config = dict(
    hidden_size=224,
    experts_per_token=8,
    d_shared_expert=0,
    hidden_act='swiglu',
    moe_layers=[2, 3, 4, 5, 6, 7, 8, 9, 10, 11, 12],
    router_score='softmax',
    normalize_top_k=True,
    routed_scale=1.0,
    init_std_router=0.00613,
    vocab_size=4096,
    optimizer='soap_variant',
    beta1=0.95,
    dataset='wikipedia_en',
)
Below are experts of layer 10 (counted from 0) of a mixture-of-experts language model. Rows are named router (the router's row for the expert), gate (a neuron's input weights, with its number), up (a neuron's input weights, with its number), down (a neuron's output weights, with its number) and show model dimensions 0-111. Each number is 500 + 25 x the weight over its row's rms, rounded and kept within 0 to 999. Numbers have three digits each.
Before each expert's rows: a language model's description of what the expert responds to. This comes from a sample of Wikipedia text that the model never trained on.

# expert 55
Digits in numbers. Digits and digit groups in years, measurements, statistics and table cells, such as 194-, 1.78, (27), 7.433.
router:553476521484496515474460510519458529538532524542526553483468521481533518528528492514488466479476441499544506477475477546521512492481464551482515512537494532478489543505517487514537536474522471528534471537461531486504505542493465492471469458465522506492452476468482480500501495517490501476510489506500518530476551442503487500476525473510
gate1:477492505488503518475502528472445481511499533468536499524547493507468506489494499533483501487542506514547490473529500507463517488487494541506478478509568544503471455507473464488476492511501511477514573527507528476476510538493526540512532475511518518460474447484537514498516489478513510491506477544538496486518518529515473491519464515483
up1:496480506449476536457477510474462478487504537455486493525514518487487515526500493479487504465493498495534496523540480481513508473489488528473511536528473526472464457497532453521483518476519486506521544531465554479499525531501503520502547489457515519504491466519524466522512495481538477481499478541468493496496501515509516516538524492503
down1:508506470518477486511499494485470484538475510457535495529508488502493530468453537541477471456530470546521511446509491500508515521476497516533520474499529478487466482519488516479452514523468524493504524516482502488514467532537551505494500517552501469454500461509532514486520501474521544485474505504548494474518483506496458506483476510504
gate2:476493469492500471500499495490439514551481509539511459496468490505513467504518474499509538518516488474486492513505457461492511495535489500539511480508485481480484532424510545516489542502496559503504460491532501537491509493479517496485487507457507508508498504531460503519470548504570518519502470527517506489436499470536502517533463484495
up2:467507506492505501494508477489459526582474508529477464499464500501539466519532468496545486505497493481497499510530466443471531510546481491563516487465467486461510516461528531498464529478499527508528473494523492547496500509529480478488514516485486491502469522510477543538464519510558526513478505555497483469479500486524531539556447478490
down2:503487529494464517520489442504512523488503501481501556497440486497516451453511535503443499482513492459499503505559543467512483489533469536462513499487465512524502543482520483502493484464518519509506472450516493449503527543502500464484496480479520491493490500484503495475486489557564511469514471468481493487507543475542507497503466498467
gate3:498522523511490499477535518506531519492470523461473533506498522474543508527484534522498466448451508503517500462518517495478504495510501498482518502563556493504537535486482516479509488502543509568466437514517512481478496474547491491510483513520498478482451503523473504508516459493493526479498495504538516500488499484502505479502508481490
up3:502498464482485530510505501488496516517497522505532454500526497480492478474478434463532493496552467502475482506509531491504478492531508528525486519480471486529475483483500504531455554511468512478501511511504496511484523512488486510492557508451495509526521484515524530495484546494505516508500498437476516490489474521455492502536503505542
down3:486539502479452485531514526508493531521484538523511490521473472522507555478452512478523522486510535510508460494501477495479491499542506465501544502466475471474550485474501496532442500492540521493456514479495470535516534532515499484496480455456466514463485464461513535523507505495475507490513547498499492502476564498505471495497472505492
gate4:504517505517512536504512458508514513499494494508530539523499528506464492485524500509502492485498539488458485525460508543487509548491489541484454459503463520475521525524464520551485518468488522495554487518498514491495482509500482467538518498516521486476510489486453501466494501484471494469485488498514495525495509477487488488502496497465
up4:512529509503501512519544463529484527495459534468527544490475544518505492516506504527501504474527531502533468489491518529484551525509508522503483483521448517463512502496515488489498519478526497486530498533508497462525455531543473459548513500504548508507517470504475497456484474425515487531476490512499459546464512437494501491495475477484
down4:533473501465505507461547513501548520450508464511519491479548468513484498508519482495528470455507496519553513542484495478527527526513497491483531537475465476485512500488453520511516531492509480518523531522483516536480494521522484453562512504493492562469507503494503503457512477498537494501533447520477531513465503506486503511495481508481
gate5:509474515541552506520497492488494523495467492490490515499464518449457526469503474475486477505517532512547478524500500488498478534522488489499494483509527521506514433500556451548503469485512523485511494498509497511506482499514493515510479511541498535457498541494505493514503543476507527553499532560515462502472476485498475513517529466500
up5:502544492467485472511518514514525469502531502530533492493520432518501517505488538517525462458513505521457546449498496505486526514482531499483481490493494505484473516521427549449510514532482480528484475463461533521501453510511467486497507503514488453522517483524494522510502481523487484458501507476508500503528525514494517497452428559502
down5:495507558459531499506475515453470512482485476498521483450488478497492476497507551484479495490496497477476531501495471528500472490466548417516501522483510512463505497499438519527493508497511486457496497544534474520491468507518495482530481517497478492476495514560491505513451495502520450478424523468464507540522546504455490493470444511526
gate6:501486489476555481483490475540467486502530526523518475514499488470526479506493515490514513545503480548462507499543521464503519541522468504500513506530530484526486497528499524478499498518465523491499495538454495515495531445508472506476473491507507501516533510495531490514475535526503500493484559490501480443523492459468468489499493492535
up6:543493494481530488461491515510507507496500518535461452491535520476487501497501504500506511536520520517491512443503493495499505458486508511526538475506546468492442507520509501460492510557467526529442486515502504504477505487488517498464453495478486534476523512507511488427466540497507492483498489500513497504496453452503506496486509494498
down6:518496539487486535494504513509507500505479468539508520512510444565533495473505438533479490460485456527478480501477480483519479504475477513493492551477454490453487456460492514487501502507460470498511516527499484505486476477531472522473503462451450526482493489488516498534492519485561502505508483480518550510490506474479513537482530451498
gate7:534489535522507469482478522491462424520485495487493547492458530518492484502518510508518464524503518488463490534536523505472467491489521495506450474477500463469464538487498525509496496486480480500485504529499478503533522509496519489483499464481517504478522494495495448488504501480452503514453494466557478502477490464506536501490483523497
up7:536461521534498468497492496478444446526500503496496515504486520487481441500516488522471468497495508520474443499454535493498489489486522510475480485485502492455483519459492506504539536428488474434516499501473486524516494498448514472476511489514493486513523502495506498485528463494513525497466485491506473492484481454502538502476474498477
down7:544487514555461488545508491518514491519466515537518511518454503478525491479461434508504462490510526501473497496497494485502493488521452541496501518546500497474518475531504528472468518486500501484509497487450506493469510488520529467486546459502489492435503512489509484526492482502453510502453496470513487486482532510497535497460516485531
gate8:497507518545486503526503544481505531495499498481525570465557515530494549481520519518534520484515497516497529487507502509487474506473467489486482572490459547513504543500465548500474465532538477497555470525503505495470500509489472498497503474518511486486490476486496488471476478489481493457455484482542530530511491490471494459526541514500
up8:518494500513511428531501519475493502442538483513530514455510472532525505485516500513496491488500463471511529516500488502532482485499505474518562486518464551535523463504488482486550479485513525517482510492529472505506491519526484475486504459496521466468541473497536490499550507500495487450495497486541519557507496478475538510492513493446
down8:520499492422449536462472518495564466501547461486477463535501482447459518566517513502506533527463532523496497504515512493520495511533504533522507520517519515493510471480469497490466499477516507552508460512510541519540508487516541510472510491497519522469490507506530454523480495503500524490479482490485539500504545507520501484469459460441
gate9:484445482453520522505535494464521510490505554517502536500502502513508499524476493489535525500543486468490480490488520531485484468526499506502492502511506495474504500428490491521463519441497500509468484512512564509475553486496480461477511480449533524517521518486455517472490550510491498513500534468508457513489567534487522486472509477533
up9:475477464453515555491523492451518520501477528492492535481483486523506462517458466482500497508524491494495491461489523537503491495510517497520480482506516481430509522458505502501498524436476494464440493539517575501497543481521496464480517491469543514502514510460480516478485525500467508536484547480522476527504542516501495489481511462499
down9:500546472525459475527526512515506502518530563523527467511517494493502504514507537551477499449512461490469507492484474520513526450543535526514482476485511524508446540498510498519542510481503513476447462484515520502507522520482489484480500491476521497500509499500507496533544469475576482514517490531538475534500514502501533568522490498522
gate10:536491511478545469536511485540499508513512506519490516492482493466518525479473496520496508475516501506516506435525476487523473507516478499516486482496506524455483530490491534476491500496547534477512504500496524505461492516542517517464474485484519465549541483514554463504518519532474494528497453489510491518502468458476524538524500489492
up10:545531530539516457550529455520476499491530543525498520525551457531506502518497492470492467483529493457486468532520485482516525507533467548500502522526465538506516498502523491523495517441506474516482506487527545464518564476545511542534511491488476462483480526510530488505492479522524519498531491484529494533484519456496545498510498523474
down10:482478467494518504479493497509513479524442524506502502488498493506512512494496492470498517543490464493519463527485505487467468542451491493514532516468487467494504454470528554477504540512548484527476526529519459510553477531495496516478498517533447490533492514530470501521450493447541522487512520493534517538452509534550491445493499492534
gate11:513516486536530505500542519501482558476497478505513496490493482550485488510495511527502534505467461476500520482554519491504517492525469518547486487525527505485463484545539485491502495536494501488487536492482515470479481492505489455521458512532493500514522480476496495451476524466526503522465513483484460549495544526498503513503552518540
up11:532493525458491505485522494498523493462480538520536488496530518526456465512491471519508435519555501510536517539503519477512542495519468479473506509477474488505505462451435473509530470486503501479543519493467533499537535463489492503486501499471459521450550503491496515519576536453470482478473502502478528514509471462517529523500489535470
down11:498546515509479553523598520551488491503543473493520524489491537471522511498514485479488492506474525538516481559472483489473509473434509460502507485518511495481485482500468444520480510501505494490508547487514505481493455500502478498468523449465476514512524475493446479478481456513468508488481480492518545528528504456511520497507496493472
gate12:493528489501509529523549522508522516485537513493500569482547479471497501537502479508515487495468462451520483525515484515480502512471476502552487496503490515467514528489458490494496516525482527544489524474512494463524513516524461511477453504482529528460481530513459522460483562509436491495502519488546513485469521506512514525542493486498
up12:454507495503501520520508524485520516500501513483487563473547486450526510507532501524495508499463484457487490491500493529460509508466466493547494500490500482458511496492487468488517505529478539536509509463509521460518472497522482550498469481497538530461462502498439518498469579507450469509497521494554489489474544481508491497529512505486
down12:451468505473472514511496488479535510507484524501472503486504542510488525484465534485542478513473490482482547539514478496500467480501503493516492469521517525483519502506515494517497512508504476499558540482496531506473512494490498512529463527492439458467492480536502519532502538527508518473517470506462515499486503505474515493594489517541
gate13:534494505472516497484462508524515505507503487528489491499468495489473476522508525550508475518499498489509515570506499511499516494499486543496508515474574485507543561494498480552502529487490523522555484513531528533458497478456507488508506465524518526530468536492509478485487487479503559471502499544519497516488505512462489514521502466500
up13:470486486526476557486506485472484497504468494491491456539478463530513521519488516460522537489530518490448507471525530474470536544510521432506519479537457484517480507495490532460498485518481510496470499499489456510517512527527488451540470510497452500494527501568460501481521541500519464538491501458510531496459498492505525506504488489491
down13:514521479547501462531487479466437472486476514500528506505483476488483493472489474496520486474537515528497483505493457526536465531502439502484517485500460523482490511511498523498536537516502494492534506459486523459520493503510485524519476485511507486527509500506509488493498455503494503474504490481519469500467520529467489461490515535524
gate14:482508495428502493447495502502514491514471495498511510504457509467490480547478476519504513520538552557472525513493474510490456547509529540492550481520517490481477478510476523490497514468506471488493516485467508517496476494535505556520472519504533542501435457482510518484551500492513506521506539494492514485498532498497514487468479538511
up14:434506465491497505485481484481514495474496539500436493466493487501483455524474460469509489458522531516461481513487469506499468515451510526509528484508461492492475472468504531499485510491485429512469554479508512496512470518501486604479501500514532541490474478491481494532497501498508490545503504483489487505469473485526521539453496532480
down14:479487463521507501484461498497445475481492500491521561483489506503465492511500476506507492496506498488517463504484478480514481490500485456507466427511517500500544474468487529492544517555498489510499491535525493544504474496519533522495497477446508514525521553479495492539494501495501499522538494505537494485516516521504515496479467518502
gate15:547536534503543516496508481506481477493520493528514547506475526505499511482535526503501476493478497518493475497501508470471502534515477489467519476520495517440521491543495464527482486499504510511517467502509509501506494478528506480504462509464469543537536496480483541519498482410483545487504524497497517521553506476486488468540576489499
up15:484502469511473475496512494511526533518479502471481490460493473498520511512457487494501526547521508503479526521511514529525536445490500486549460508505506459534471510502509499494506498502485477489490496508485486475468478546499533522499546474519544485511497493531522496450492545560521452523490498504532485493455497540495507523485459508514
down15:532495471477507477470505531547455503483541455532485500515485483485476508491489495547483520489469511515463489480537519477496502480468512509530494544503485457492516519509496505488468484510511478473496515572488511443489458460501481518464488521495459508503533502470516491521521497498493484513503515518550482483486459468480479476500528528526
gate16:551468519491552514487518514540496479540489483459536521506499521442500469504487497506509528431498513477507518478490465497514513509535491492490516448474493570491486513488501490528514529497479530515486473490462539499478506488523488525500494498491512473524470447462531508502473516499468529492516522540464516456448516522489544502507505474495
up16:480497468500479471480493523459512493523518528499522473517491465511466521524503515491474502543488529535487501514524526485471464472488491504543470519489451445516530504525507492482508528460516467515505547514509448516488514513474556502510492513503480510497496546520498513482505498466463500471464514490542523499507502494522450499488518531491
down16:461488467517513490503522521526496483479493469495501502526493502528478537524496479493526460516495486505513490522465504443544526511460579508522493507508517512507552453529509481528453485480504519499519519507561499487529505492463502485508524504540449499508500517515486531476512512438436487477480502439486520546512462515485476489517491485519
gate17:479475478523473488456509550482501506530512492527505560519493494517468465509531485505515522511511468470512512470528506487527474488498492497484510527565519510525448495511518534489498480515498554530479506518512538533490517516479488504468503493456470497510507495463498474467504457529489484460515484486510526482541498546487513521523453540489
up17:497485478500483496448486524477506490539507484530511554503518511547485483524536480496496543502509442458516491486512522502537463500483473493495493517555497501539482504494526509476538486518507517515483526518528541529490511493462481510480498464451470495487524496457513483484506453528519468469508495488502524510534506549493507535512476523496
down17:493488509497481532482485538541466486456497538502485541492475491461495457518493500535526456533487534548461490476489525506475482529469480442518484496533519538505509517453518532520503508501531485510494500502528530515497492545489490497474517487527480503462456543474474542446536467527506481509468490479486500485495471480472564477536504555500
gate18:526504549473510499479483477538526501519498520556513516466510465456467483470487480540444515511521508516553520484511524509500494482513512499539494484505479509479489454482480446514519534465458548494507547506481512469505491531513499535504484534466523527513505495471520503469499468496505473484463497462504498494544473494446504529539538478465
up18:522475532473567501473506492512525494522533538506499534472475462465494471484521485528477498520522495519545487462546520505493531497495525495533491503472483531500488447498482430510515526481466542508520516519513518494525508517546475504554480510457494533488498467500505485470456477509505463488475524447512483498501501510496516548490528502480
down18:510532486502569487506507520526524492491474510538490493503469426488522511508483465515480531502530495509512557477531486486491492483500499526493529501520484468519493479525522518521501486491502539488489540506511495520511481475487477463488489521488488500521477439519512535469550524468525468500470512458474503491511508502507542477524491538518
gate19:489461516516493495501500503493537469493499519459527545489542451482488510478496494524481471495497503506543461476512476520520524474508466492543526461482518516448475472503518467497481498511468499519504528495503510520486527519542498530524488506468492504503479484479502532486483506507443509496525505533506490517522517520525457518467466525459
up19:454493491498488522509475523502498505516524508484509559473521460494512518483497472526467486498478514495553470524516462525503529465530473534506501445497539527457495486500516458504497509483468498501520521503498516504463518507498497523508498479466511492498482482520484509504520505505453556500528466558519508533480552498522428525473486507493
down19:495484494559444505462443486478468479480483508518505489535508489489474521510477512545459487458466490486514504512512488494511538494509510502494484436439497524480501500517513499491499463509531499516488493478497528506480548489513501493537481497519483505512471487503491470494492500478505542534496451525516480529473452452537521465501480540483